Below are experts of layer 7 (counted from 0) of a mixture-of-experts language model. Rows are named router (the router's row for the expert), gate (a neuron's input weights, with its number), up (a neuron's input weights, with its number) and show model dimensions 0-127. Each number is 500 + 50 x the weight over its row's rms, rounded and kept within 0 to 999. Numbers have three digits each.
Before each expert's rows: "mostly gets" lists some tokens that are sent to it at least half of the time. This comes from a sample of Wikipedia text that the model never trained on.

# expert 42
mostly gets: " the", " The", "The", "the", " football", " League"
router:529476509526483558501420433547552652479486453547503450504462530577548559497544491502511480524532529560462560429517528460477500487558490531477455532515490495473480402488498578501493490502553506511516575478501530441555533476468422555432488510546517491511574534541503469497516505516562478465566408608595520531446507483503545521509494552521633508418454526561539430566476507518513492488457
gate0:541543496482538444462512534544458438472572487556535511441399436483490393459509540573484510498503475398535547521419532511508517549432446495522547440610512477553500511469494425385424500444523542381477436514511466472399504573524527539413454584452582527408460504504480426522524545446504402499554625579455480544513481487578419418512581565520525536562473520516427498489465525537465479532491
up0:495459559459510488566513580494578562495536523529536437475608599530421558503591533511640538484619439514484465453428533461547497539516496534500547509607417389607458394519501467515526523517596453524548493497495540520529531445490512479458562424603535498522513503475587540463565466551493469552451479467480473460514435507567549530468497464504489610502547478597554540497547457615506378493400

# expert 16
mostly gets: "===", "====", " ===", " ====", "==", " ="
router:475429531580388493521561398480493510491496498474542506489527447546517557467523622488455566502669487431535475518549578482523540473554530443518600487504509447489592587473518512494474544560503509457540430554436529519540403491559550457487497485513536496492576424489500544596458589516582506417530555526497541551501526471485490499439499470511457565448451473440533604469571527395469521512397
gate0:477524535456534434452597540600472428414568505444525550529425529430486494481550519482551583468514524482529511517502506427486502532554463457494493454554573462502438450550487513563496506510483487465417482483526513532495564483562525604486422477445513467517410438521496469569471524570500535553428565490482470548495359502541481539489554410498508506490471559515437515388556554455403557458432
up0:539569500461556504424486470498483481585520545443475562491562444423485502471531408443453518559484512507531481526491478464540530417418468497532486466443438511555523421487523544477559594424521550506561415508491463532493520455472568514481608492471525477500521513507542452500532481547405480521553490575520480498560457492491484555492601491421614580518419558471456499463562533455511509510521

# expert 45
mostly gets: "|", " married", " born", " la", " voyage", " independent"
router:512548575443593491514498605536388404501475512521419512532443569535553463625539494519430460492491596463481546497531459501534431523510440593541489477462486501525484512414396460536543531413456458485497468460583488408443419424417514557490441411501416580522521530423400441582475437520546612481482496526496502470416499546469557479473500436470488525550554519484466474559517510521473573491619
gate0:546536503524549547546536465479501479572483492414472510597536538478429470527420490508498581409527528498433460464532448449354462554500563477439438530389531470488537477553448561460525508556528548430513524552502496551401452457514498496460486492440478498474521538538437463417509452527503495517536493460599524516518458383448505535557478476466570641556583579512502544570427445510544532532557
up0:439433566505611495430546493471401441480504561469522539467521505476565496480507516520438460488517491555393546538459521501579437501436506535479497576412459426552458486500511520477438533510461376511539590575502447531422532492532519456525487524560522458552542557512479479553572529484500521531457580424502359476509452474481524489515523464477626519482471529516503449530571413506557506535519

# expert 25
mostly gets: " on", " at", " during", " On", " under", " when"
router:552456578480531549554394520461580514530502515511521532514448491480412507478525489406482461636503411436534431526532582501499505522521436520473479446573488509400499511510430518503534465543508513494492512519547513531557417552521516472544510470509498532460548416481495436455467547502445548546531510492508529506612469528561448578453455551527472545460533505433584507476431528499568420426486
gate0:516548575530420566557537567513550455512456503444453573585544606589426449464555462559580537499521488612532530553479542483387518484547392475472448623506465580477579455401542476472508457475472478543490475430590442540497510445479509575470530507440455525488478508566507524495448468485507538525584415497531614476512534568587514491519497524428448519551525456416504486429581478461479502516546
up0:527458525544495477530532518450551517467521536442452586456484551436552431409508552574414609513472518441445486480460511519540466507538533537485578471491453496511448544526520521494439439515433564410547477526529536401486530540442499597508564596581592488444367542392521429513520502567504523496507534588503490435467473555583521419489522564470520500527501544567457571505549567523514467515455

# expert 1
mostly gets: " O", "I", " I", " SR", " FW", " MF"
router:426599386639526542453608575549399546534437472531514429505467538487485569451463460523524618496414448514503615514426559499493394483577514468516534540514497483406500412446471501463436507536486439515545492408520493495486554502488526509445445592486539408491550515356527506544478566435501384446452522529571495497615496475448491566456490534454494544544448489548540458529516548577482561495533
gate0:565498498496500530546588537474579471469443431500494477546525506491523542522418424496554483609487543499531468539425552597522469425564475496415560547625510561506484557509565531398506505428446462511549503514494537451547510411487514504469613539473415540540433495452511429484570507454501513413526507530522466594497455556454492536526496532469476439504497544468495517476528494530471468487473
up0:558421530494525464429526506515535567472533515550375541553517453576448582532460456540574566555479554487541545426440507544483519418546461503503542578517506404446589569562456555470478557511537580494538445530525604607520517536525569530520428511469504542455491473436524511419555530505565533560401484589402542561468526474524444471547564467505481508556450410444533548435550516530468507520571

# expert 36
mostly gets: " a", " some", " any", " an", " many", " without"
router:440618450366480474457525539575520504483554497457547485572503548437535544533402548480547557459368511477464562639493461517510471422509504451509467566414535446403388438515482454415411551487493498549506552534492437524568421525465582530516463491478519483469552517498415514478432481506526607472464512487441459504502484500616562499537516505504596476578524537518568566622450486406456466485465
gate0:430469467390496462561393454470582506487504461446510416456513382519454560387580555508438413482510469471530458542458540569416532599519488594512536526519571477445558455454569517545547573546520573426436483525507492461490491444503454600514456498463479451420506588548543437557580578489597439524566500473547518559504505537472526563514501543480461550452505535580481456540471447428554515503466
up0:526505447554454593527522583414567508497469488489458402485524510511543450580518482516518522445482545487435458445517468641525475599467514626510499505550453511431577558428454454533526520396485549434536572464537509464508459537416493399558512466546565517487442478500471447511437467526550415505436498463444446493447373472502501445502509509500585495417500534574489449538420492556441566517486

# expert 26
mostly gets: " Sch", "sch", "j", " Z", " Ger", " Peter"
router:495519544424497487433639417441504402466490360429464459543537519485418514539417467517532531571645535463526509510548467499525555530535511479460481506477526440467583433469504558503555525470418527482489547420553545371463437540516436460506476447484553513527425489490540491506535480572515470480457430498515529504476410488527606534545546481540566549545617471492530434445457522409533413513436
gate0:465533415532499482444462483406452442557480550415517479422480540501523564479565448494435509551512464385437590464546464547486469372445548467440591525467511530505582530540497495533486486573491512453500597418518550485503535482439517450537440503463504521482505573374565431535534586503529472467473475509484471490488478560540518479395435577443554541485489561540516485520488561455517475517524
up0:480470458446484500436445510599509509540589551495456560440521530504506517535494599554512448484436493456393487477505481537504510562494407486447561488461552549489521467448511549463503492474480460584501541408498398478570496516542498566476524455479469517446442456549474592502420556373504542525494563451546494443430546531499423449468527447416540522444567526491593469542558464482579472567455

# expert 10
mostly gets: " (", " \"", "/", "–", "(", "\"."
router:529540515522498500494576508529520559567510516542542458521538494534554447465414500484569486439343501525560562513521536513438558535466493532578505362552417471517335519551499545362502540507454501530515515479458540424542459458494407511460460495445499542516368474403538448459503546451528409458475450482506476490378559451508531504518522524509549476548497416565521456429514506529510458441465
gate0:521506527529538457401518452450525519478539564477466466546500437464483547465441471487536537520522366560430486552496439498542367544523546534516538531435534495403513463414469504543525482537419548449505462493472524480501473408472460468440516529600489557475479541500550551478556435555577424520519495563530540512430524525512485513517395456450582545451513599576601492527449466480446444489459
up0:452468503576506498524495455434397455545519571609528468514471477498433520505555628519398500532534513457477588533526544480495434496513423457471475534518465542556450483482625471494537490457542514570539496581405451566515471504524493471520594513588422439492442497475514541520493509485524492510503524548532489517610664526497506533481421469534543480439481449507472402405482523495589593498577

# expert 5
mostly gets: " is", " was", " were", " also", " are", " be"
router:520441481539552506520525524455478447406449513395518505528456493411580557557524420483601573532532514443453400511467434534495454532459546566482455521538539550478489521458516504502352543480562483468527488453585526509482547530616473471548528439464478484497603497471566418486452597530439506521547508526452491536517453435526550554393499441579478495501458486535556443465583507511586565517475
gate0:444458424464519442488542549574556505570508552386447514477446491459482466588422487636573437574470477551427487521452445482543530448474485494487461505484502510505508536548459468474544509640552535516565484504510530551482555533537402560553445468424502479525417592529471450515442496498444564544474483528525591457452422477607508569509460476458515504445453554450518507499517453543497521468519
up0:498591536457495511549465445505552525477604446450457468452481432551420469485481481463572574420427429593524521446508524570504479514532595370555459504514423542454461517547478554521519454473613505503572482476507430495450512575483529450577508483465504435481500549404444422429524503504457483589435426487590506476417455558512515507516441554531408464462487504483536494498528503511455476486490

# expert 17
mostly gets: " Best", " Great", " Big", " this", " Old", " Sheet"
router:491501486518466483478480451527502467540510468451559465540560546500497493519535506502527453492539488432470543459502508519512425459450646600548519584539484519435604368419442474413547544569533445531457520460562572534623424526426530527519615452444534505521529595500505459448591438507398443437475490517567508519466490573487437456451412511582584549523564484470491437448456477455468420441495
gate0:531540547535475488468466480521421598541549446578574625501439513429573456483519444517545518410481500567539567565528455520504517455478635597503524480464571490508578528565423524473494587551494494565516438468480537562550476484507525472510551478475483486444426481538486537496480485440478466499548506539513513525488491509461480523471527484438529464459608414435532507482511551528427553478482
up0:572507448548452479434360487545554570531464434573523578429485385476485457507433538525571578493504613495568504509436592463503610552505474506568498530531496519462525583505449447492516489497496479562516552466571477468480415480453408540499501537478514486472539494536560534485572521540504630574482470529497534511459494536512543508475478441435555522478463545430588503432510474472464532463435

# expert 35
mostly gets: " per", "tur", "methyl", "dic", "sq", " des"
router:516493518506511484534465435467427504514417535502508578527552438514462511416530479539490498451590500530469451436519507542504575403391460510518408516510412463527616625488502485594431614437504532427566495526505477549483471435475492545455528533479459518478371506663476569501501464523467535521406479463438517458537535502493470481569561506514513585418507553489507505528499391501431451456472
gate0:480516468525591601456496564531416539507476428504518489509475526490489479453437507566579416441582434553484467442576513441454489465455582490458423557513448514502550515482492506468524490440597498578497538436572480469493479464462614495529503562490507461524434566457469515539515420504529503535567476485509523469495481478564468616594453485472473547466478472532553477515446482613461477499447
up0:523445456612422506539457497487555529533495429463481506477478535516432523450533524495512498586457469493470536589410531511504482555474458455443517475489443480569421611398485517487457505399521506465531534570425604502519537525476592471540495522432450387387497453528521441457495459512526490569555491516490512492530485560438506472385591500438562491442514545503433526447551518479493479471507

# expert 61
mostly gets: " who", " which", " where", " these", " They", " that"
router:457637554551543596500450544561528452601573512602488525510538503549496538408450558456480449436454416561540511501473541509522477573575531447506443567462434488510546467529494527481568493467460554467368463481468527490557555496407402428462434558491437429570509584469579587524532452492529603437542557506470500502471545482507493511477459420533491439509622539523431463561520499470507471498487
gate0:528538475563447500559501408500476451534567417437552452524484408514454469472416462463575430464494528465485494609460506489457474596402547441624546372532436491454491425508553455489454556449488481498460505536392520507523513553486508495503481463550467545541547572531399471461549458519492522478621527454530532505436522584491497516458539537523535519427509518572465551553457465536462440508496
up0:562578477441489397580571448502463528452460478594514599519588566499497443510459485508567572587421484490431483482544475512504419565586513506480445500493465621532506594486525436492520488517514475467549492538383430468564433607505514531522473530430432639396481503461431445535518497474523509420536473453572511534537416584479470531565436524458557487447429475487547502567554453520498512489538

# expert 49
mostly gets: " re", " April", " January", " June", " July", " September"
router:561514542514396576425461479592580505438538505470454508450424503525435440479489492520465600544619441452396415510501479491498501495484562413499523519524543586468442595460486529499490515520541585506470472437520528491456503486479454411500442475465520505516570334481469548453469481499443464480544524468513550417531509592527532410547548406464489544512377568548509558473478521516598516519465
gate0:587464561539492471507499522521532460474465546458578512483532454483495454465480510460505456400484558508506481485516500476467459499491464521494487491449528515375491503484466506491511529534513440514593466429543533438481508494459597534571591559488494574470446461425518499452578553599521598410453436490528527570488545426430528503546425459416496534456572495495562511416554510496470439550471
up0:498416548512583544531544542521496478466460462550402510496481397498588469534543489524434459467541475598563515403504453516549531513452419438500537509456495519397494448540516464404590444458530566576557529465443462556519479581450472492423554493560468604531464526561416518506446432515447541511429574567472498490582563455561481551470455540644483524440503471511490553404501408555497464552476

# expert 18
mostly gets: ":", "):", " ENG", " BRA", " ITA", " RUS"
router:468518456474541531501440384553489607444446503567518572435469499442517508510464469516499442524547485504493463538343502497541490568505449506539485479458539520523436476458521496641414375507540432449405504472576529473499588548508543556451476450458442484502523641640520479494517454536522517535535508513482481464543506498566492547532443590499452552534503454545571424410488423422452454517601
gate0:516539522539424529451580476470466489521525485393561470533419359513511491464523440497476594483442579533571517542436530433520595468466495633479462484460565494464505465493520512397556439492447396449459532476490446468522556438509623526593459455566449580566501539470461471474537542476412513572481419436515494490510482491455507509557556478489499597459479460413490538518499531467518538460439
up0:551492450508434521584492458535557433519405470504438506508500538504465555575483497492404461526552508542465479456436486433530570351515517531465449499449512442561515424501431535587572540517419470511536522456511537487427474502467488587464443559476496602425370615508506537460472473508528515475535500449471440521607514500535506553465543511564507542586482569407515442549404447570515577566486

# expert 56
mostly gets: "|", " Cup", " tournament", " Championship", "----", " Championships"
router:546508550545553518526463511496478446532662480557448561482452490555488550531497436489497512570526594486507438479384486458521526470449395592527467419480469437517518540513455509470552526455397444534517544433522488511499520443614556505555555509424440381522553476492453534514544563489561560429517504519422446425495435529500488516532428455450398432481481512526462458432480421561496574481527
gate0:466470449554539548489556491551484498560436444578470472466511475427531406494462549470490482491504478570441483481551495574442487540471486357513512547464543486537452608490495510531563521467507487401466441521511475481468558498417449516469518431440457540506461450505535525413568468400521561476517423506509564505563409529424474564561478485498549522524510443454610474575417536425473527443535
up0:517487506474498482502480576437563401460416589519518484522532573448533490446508575532474594560439510422523507477492411554453529524451557490522462545414560483570527558579461402477461576455499550516420516556457495546455522612467374417455508468561551449514495656383524455449470505563570543484528496503427568476505452489473469482534514487473528518549489566495443516544494574505569462531551

# expert 6
mostly gets: "---|---|---|---|", "|---|---|---|", " 5;", " These", " chronology", " bass"
router:453529457441527478518573495433605521481498547500511469469518503512466482463477610433518511467544523459518540449565559491515583489554475523408539475502473564577592578556494436468524527514494472466579563435446581482524414444463501452542521508528541518516494561489448540578556508538615507470549491523461525550625416521471481543488452462480516457497515554426492552480564453492552483547532
gate0:510373526430559572387510414570524405527426471561439476508389466451480467481535479382484534456461539484452490454584548576445450410518583517605549536518470463496467503433490456529510466542472543547514457523534509545543460541477499488442454474492543534422534491476590430487487325499535533586560551445464541444590525500522431570455501473420531437457431448472464486444490478487421534457554
up0:494595465517460615546539472423532442505463498448492470469565505468475472590544492528419487535539456601389512428468558612464431546459543574537498471488615503456594526407554406497490447608520519483454470426559415526478480568495470424413547543502510518490485543444541456470498481563483556544521508442507521436453526548445546534499545450409528507553477544523491523386384540532542519593453

# expert 2
mostly gets: " used", " made", " released", " won", " played", " held"
router:550590422486512544402476517544510568473412470509519533569568479611461555454473549490529526440517521489455541503431474497445438547519513479522562444545445500517605526468434466457544529497459422467427487459394487405478495450434579511487423478483576503506489588418513514484564530507628373416448499497524468409434497420494470528423465483579522466511476473496401446528511498451542561505494
gate0:543437498403515597459492500510487589544506483570574539484582503550522482504416493499529413485434448473481494477440453511417524512452494463501521498433614566481456478476465471532353501537389630507489515554508541528525463492486507451530464589461620484492549499524461584454558475502497558470547555464583444475535464508535364593546497492523532441529475509463509524472461462529516542502528
up0:550464504505491600494430428494444484511483531525522561527472467525488409570340572521473502474471525506554502496519522566409487570596481620537437472504502512444484532548554508468548465567501479451502480533489489404520473420464571570494575567448541514395458440518483518393564450497497545508486406534434431544448483471542464493462502512444546487590569439433516541551477481436507530453567

# expert 27
mostly gets: "ji", "ya", " Ka", " Na", "ku", " Khan"
router:535509393424529492444483545551501471504548541658583558577461494500548524481560473446506498472467506490519585505451511477446540472499555520462530455558460506521452481531444397529454564477560508534580464453499490571497482484498474499431465539445481431525549537394485529505480532554497472567601554519516548532563548547498383429456477531515470462516496452568429534513541475551464446522454
gate0:467564533523497534594411482508576502513494561407513647469486494505507461446383431599475478474557478535548456503502514470476487554531481439481515501444429542452495531488436496458464543511542408508509521537501539494563542473491488556513508428458475425540498563557457654440493494468501578440508503597436420521563383581532597564519502547380595487460539521454553396463450575518503522479540
up0:534487508498493493515575508551465443495502500511584567550550530466457509526498455500513457500536422617417472482501527512616394467498467510503505437555405572544447498490520500543545449442550470511506468460505510428443521515472468452464424487475452528521474490540572441552543529530412496453501532549474355494449501570596487478547475330630556413502427394507536462509523562457429544544510

# expert 8
mostly gets: " J", " V", "N", " K", "J", "K"
router:429482359444569472517441559464517434537426474478450499467500553454464569465456501469560555498597451543544579543571553557522348495502515473468494539514503424507564436491370520459425524487471476416548467575473554517587496562440506598462481612537513483499502499573588431573536454538512495555452531545492506498467456525446417439493465414512510451534498514410478450484540512508517537418523
gate0:487511495528522480567422479470505528540449500525538487446504524443443520543498534523504569549491526463523454540534471480513474490527491595607571446417544496492511429631541465575511560447559473455492601464385562440488473493430542500536488500405452505526555488603524466534580417521547540482522576422447504559562563457505461489493492485533549508421541442537551493482559483527543395474594
up0:542444503498532540443567500540537520515511480479538446516457481497434498507513505532503532464492491495420475487440538543524525613470470543546560493514528571551613513463495563422470459549498567532435447541594509521475426526518420441475510557427511571513468431464496592501469456509526419475529521390519547499461475442430535492434498534507515465414573517549535485502544540474413604517392

# expert 55
mostly gets: "ium", "ina", "ia", "nia", "ensis", "ena"
router:463542471525537548545450546569502512560535489511533442524536505536586536529512448509590433481466485527542585560586550487506434534515479482509495501458498524481517479528555495484477435523524510577440455454528512511490519448537467494491509497469509466480564508506370533374580549516603487583474508538428517505492573533375556490459492492519450489413404551531341488631370551466573472523536
gate0:465477503490472548538507481512547520460454585588534494388574485507517493444552525571364503365409590491523417428533529520587571519458528528391467539539483450389499416524405501466484430520508386593490507524515388478544464469405427468591465555481543507529469462486467476511428430420544530487488526511545440512482491496558470510538522476515496504538456448426495544446484549532559441510532
up0:395412425493483575526494535461561558624472592512469477476599473477500555484506480432510451550614491429511414505544537481527526527518545513459444504474570544552522526657587421535520475510500497523552494434526454484543526412480420597492499486458378463508558535465489481462506451463450509480457516522464488423518443528532465536566502450483414461570479517405448511454465517497484517461504

# expert 14
mostly gets: " 1–1", " 2–1", " 0–0", " 1–0", "%", " 6–3"
router:494529446431529523449513394446407453461441571479502474506524534543554495487458534540497471552492557584451513495605551412498415517450474408404452472548523536493393517487526586536536447451515429420448531434494460441510610393501479445441487511509537449492516463504491527529489626435487487424496476529554538509458588524491464546581444503492465494464444466530507560550544527600505508437531
gate0:557456597438476518500509588522444568499497539556488593547469573482507545577451582542541471538586532603596514529579487467510547541512520457487551396421425628498396496470450509495458484477542493450549526508461464577590433503457510548422494459556568408573466518502525580522549501441406459405399405449442542545461474427459444506477520464564495499480544527470444579464538462483598575524490
up0:505563499528536526415499517563514464399530490423546533504527476462499512514586465561452446487462520596531495489470584494464464464558509453546504510408496420464549506555591547438537516555401512499485474550513585483529515425516595522565534450435496380450482506502506433560448539548609566549589539480506461531417407443477475502498521441480559523440501555578525477593506477600669443553423

# expert 32
mostly gets: "nia", " Gracie", " Adams", "nus", " Ronnie", " latter"
router:445604430524541532574478549533459438519511539513485497505527526563591577428511553480423564397476562591458540498508469453441513473468497470506463633471433519521528490464485471452519502600477442579381483585488559492561519538415456617572430557503551477460570464525492443476508567593595425482601486469442444534554548432478467533558560534550469535497577491489430489580452559507558496548526
gate0:595343456478478470491391498581553443487471526500513552510520584561465537556505463591481439561413395468490508494399590564462445564569527461436504514541549511457479397488458495563521466516464347498539486484579506445506540505549470495458529523529455541565453518541469456514546434428449512447392586603543473492452491461477599440416562485465522418510494509466487487528583460454494552513470
up0:488533373543465511550633525527475397482481489542528472423526549401449581486527438545576495524512548485515501499412594435468493442535468465432427358575514551535572538371486435565504469485550552471454497455529450528538412511406546553606483524568495477544489582462453485436553489507535498426516589473596569448563580441495477600463543468461430483415582516486475483524497455514375531462455

# expert 28
mostly gets: " del", "ș", " Pan", " Or", "ár", "า"
router:494468521543532482392597450475529535563546450563524500517485501538553521435474500473422508559550451455531522573468528422509535531533519498442538481591500478506402471444423480473516554517491525543520514397571529529497486425545516500516470568529472437463436485438501503573484508569567424507538480508532529514578429410479581537556472465546521538531562542592402528468524456506440432508446
gate0:514471590388565509476514519415571504522602501510554441554461493419556531569548455492450491549504522523526537483440529467493475509504520575551495477454497516434562536583539441417516482477501622467516437526573479527512439462463441396494469522455666513575558551509556496506468571511553537501510527601469438546508439438434523497538483463374567526553506528498426486354521473520454458499435
up0:493484483650523590563439481403556496537423521471470428502438517554537533509437491490518525567490530548531474476509464486512516462473433427473545585531480480526530550390540466552600517533486448505578429489505433458527613513482425556488446456502541462547533375414487445461460567444492590486514465494480486484395477584511551491471518454468423518533448459515554492449507502511520519495538

# expert 59
mostly gets: " December", " August", " March", " May", " September", " April"
router:457502541482482573539540523533448478406440506465471508564513531542434537530403519455551423488479482544559539465552485531511495538514453502459614477434447483507530462488600559476459494524447468442475429470512398439472480570593543430500498435516532517470501514576507482465577509464519470499499450456400497512457578491462516529518510525494527494418398483504509496585554475456477411488506
gate0:489584518510490532549525501442407615457450472465494500528470474538546472475451624483445516444450573478403495567543544423423423549507552503538469631488528520520389543454488500428462450479459576575490630382504505408483546528553551428461502503444492549525534465605476472528546393482474548452467484544615454496502457409465579507466441413509552464452535466476381504472480514458392471532457
up0:583482461484515545507486476441499567461442533427443612477441544497495487488444505537498492434497486411512501517524489445528595488482457448411592541513543479480511508556587481530522478534485505506479471494501470601619482452526471511617515435484454457495469493502466435548548456569547543587450554459456495425451525395579542476407439515522584583453518519527586530514604512573510543508407

# expert 0
mostly gets: " they", " that", " who", " They", " You", " we"
router:391486508564520529576508529530460463508498514561517477478511637468502512476471495462490457479562552451466522535516496535492461479481463427456507567537499498498454458467532514507492540540471557512477561568539446507452467483469480484404456516447343462555513631396619499548598488443472560563654570453511487542498419465494486568547438467486457555466568551520509463491566459511472493487513
gate0:537533507512599548525515510474540370430437538528434503409538505439562540579494547554590479444541471532482428453489467565599590480465504451503576491497491512469562443453503562399521469435403570498433600557413505577514514515529482506508573493582433499427517486524485507490550514555441442472487482498570523447556506539514480535532492563473529526494562480525466538531545409564562483530593
up0:558568535411549508540499535481466516520495484519528498506461558463538470571572477526506587492615462639498488535493572486577550508550548498502523521432593450450484557526532476473454469504517416437522536460433524521475524474444499462543428401543552536473435524551385471501398497539454483532478423493441432446445550503468539484585454469523508426376477538548579590547485492484407601477494

# expert 30
mostly gets: " in", " and", " In", "In", " during", " until"
router:487496421571485538471533433517522616553539523479477484553482549558575479480482491498476485446467509544555522516504435514476373494468489485481540554462485557512477437471520475497430513591443511492383510570442496466494459546471503451461405455436561506494483458444496560535476556533533310472521519511396546503557497474469529434511442521521588423459486450530487500518492486548474501509576
gate0:477538465493472480458479498437437431546497493479524449431527439473475514449448482501445405525434506487439487521521461496502507527474455532517493555479479458497469530427570571476528538544484482391428495474456479463517514478399570471570518415491500458523444474442477573569461474518490476432394517534455490538635457504421533495560524447501454465462471538508494506597522576458545513555459
up0:549464428458484533458448442461597488486524482498529489464560475588480494557480588467518514529516429537544500463436530516570509452459539510385418469525459463433556464472497422493558458532493457448476527516511541623523526474526493628510439459455488500493449475554417476448515460461540481599507426365481555448505472519624664438495495591546462486513493436530532610361496507618487499494557

# expert 4
mostly gets: " ", " 0", " 1", " 5", " 7", " 8"
router:505496553519432563492448458503474498485516454422576551495530534500478461654485482478471487509506538610520482457538405503503529491534414564423515465490523497496521521511478457566502515500446574520515435508481470614470514458548542421493488380501432536531470555382530485497390499495430373479503508419509526470464452551488511481564501472445534406521486466477574464503471512623502530562437
gate0:465487523503595479509594483490554479558485461469520553499457450444540516474425576474469517548505500484484485566371444550491585397477467540481537398500460501536409537531557440500506601553505517485470470478382525529476548475442431481457499433509450492459382533455511504593471473425603409491517502550468540452556395486440510439574390427529534592529590441482572530471518481468501530547479
up0:538452467425446576421462496431486481480594529503548567451503496479547583455600588477586558484545568597481500604597480531508465558429522562418557528542530529506464456559558396444442573555467463487474554543478580458493535537440557419475456559498545564486494555389506504427538512504462540494513539495486470494518450454505612414519524509517480537566627482345471494522442493586487458442490

# expert 38
mostly gets: " its", " their", " Species", " his", " Website", " the"
router:516465482509493608516496474527413509469461553577497394486482470497520443535580497514434460607514555591464536500535501553507600593550507471453526558499512568572476477526504557467506430604619453523494490477531486424473500537594528523473560529524463570447499471612517423532465524475475589493466443565508526564488472557525564478618513528479464534542499480576516526493440527495447567510460
gate0:454578585522482448503483525426504409514389504496518529467490565433527575426450584532525471489429454569482562415424470482554492577478419451559546593455507408465483511559540453463585554559494509427440487501535504475527481596453564537506531554487437606474454566479493551578520522418450493453485604568477440461396448529430431513465480498519467535486516519482509496522508522480537532485554
up0:510509549478457505524556486509526517428490459471444565479505472421544587518506542456617472511553550562585511511464425513489436481478565563535477509478516590477469385464457530499458545444511537569473472495524552551488456498623440521589388568501623563520446500443470422469593513458463539407518481508478506465598492506556521534519539458459493466511567442576362518560443499573507445532455

# expert 31
mostly gets: " 0;", " |", " ISBN", " Episode", " 2;", " SR"
router:456547484420591475516564574527549574450435509511472512534463507625531487535488498506579518483449498514491542426566549581623526501503433437513496582481581551560566439518515406496418508486421489442487439451518574467509526477419506621455503512534544577410347662512523523497409459419504557486499475481463444479508448451469439497442602526499533493525470503451494561522442525412559482471585
gate0:548507558508545581513611445549459521551428511523600444450538515534505536483429503525448503511506438521416439515459548537483473467377557535479525495487540542505443563513563555410543466529510529414511573406535489504447372631551404495540553573514478492573613473517543467499452507474498406585442478537543517434547511568513500603512380484462414491554478549568406473631615542589550500534450
up0:494505574486481524456551521356499504510431519377467487469516525490431505491529544467507533502600513498554522545532594532559428498612485567545453520539461497485555482475454520541470501652481577470424525509511470424435483472475513425455514463435497546483506546421548429616532377455518595537489598455578481471506548562591526478527535453494502504545604491499524574458427456494595496513509

# expert 3
mostly gets: "\n", " non", " pre", " anti", " newly", " twenty"
router:512554438508523509540482439580445573587438502551462423626502557460494531426546536547473539487383520561494479530468547488453417480538475452458487662431512462546386448514429506447536521581507495442501479470462535499505585531432483536541494493535491466473546611464514457435495463509563423428517488505515445473511454445512512546446460454571559567494451536554417488599542459435464536535489
gate0:426525449500573539550510487514524503472414495429482577543469533391549505436518604526563556569488442451479547439509487504495546533422529490524537455565467523442518523585399380509484447436479447535483531520542516467436398482504466555461575613489514622511538534474506493426472482460479441479529556527503459511485488473550479532477567534482524512514569506446496503534497462440494504535490
up0:443506423552491588474564509560514520522411591469481522491465504536597462451454424570509544451568494529479494540502461521492499497452514477519461531541480511596435580437426469444463580428508482540455545520495546491488491489558449434434464486617515384525459502431451446452571532483593596566600526521555557460574454493445534612494492479395419566598532506415527523482511466443558556514463

# expert 52
mostly gets: " and", " of", " or", " &", " but", " than"
router:542541537539524438465473527492521639553584506545418501472509487474518443492565524438446507462510475525538672420475443499522475481449453506553476406359417490599566488487536537450502543528485589503538472426493535597449416542540437506507458579502492503547548527519471470465508477517511488500451505432510460493488525578530488525457541480475435490535462541458556507409495519500529548476499
gate0:533517481615422467541483484531470430569529467514618633548424473504512544477483517551411535518480460577516506515507605489456474521452477443520556476556508392413497485541595511509438441581554520479559433490607528505411559541452536447493480414521568438445543455496522385589444548480541513525558509521467460498500417466392489502524562489491442591468498456501474516426517486539460388509485
up0:412404507468482462388504488476505559424511425600446476553540489459630431502547544573463499475480475359524579458500497542500540468473476595490437558543434456467533582528461446586527518515487452610476535526583515416493541500484482597500448452537496557575453527529445564530545507473463459465499439542425470579528501531571482484459457484514431536510604491475490550534441503477522477481480

# expert 47
mostly gets: "c", "b", " Survey", " roof", " bi", "ucci"
router:553447467500430513526499525573424600480449528453498510540539427453473417507514524578481528545482560607550472532416520473600497549451516535570460541500532412474572503550467450591501439453442598464447545552461454523523475477519517552459520516440496446506470474448474566477484458482423506477523425520500531481525525547523468515462512483417476546464500383458486586492467440556559504517527
gate0:498516531487545492517505426506483481500550564475472498505475505512488429513498553476519484466476465575395458478453481518434487474467482482424459475523460428341445448515482449477550506580552567562449486484545496488429417430465407537409444479346483458507494447557502548460510636418538526550627474455562441533482525553510495492419494495564547506401572481563571597531524538409542573588506
up0:485496541527553512499504415459476471444525512480534479413520548501551439535503466491484512529444540547527523409460493475504508469546564503533504475558439403582517482558512480531456461472422431441427503460510479472562544486538443424614477449464464501544465495487564475585447487454446555466564543444441511460500477539516637550548557443504536439453520529414436464474550487544592403532471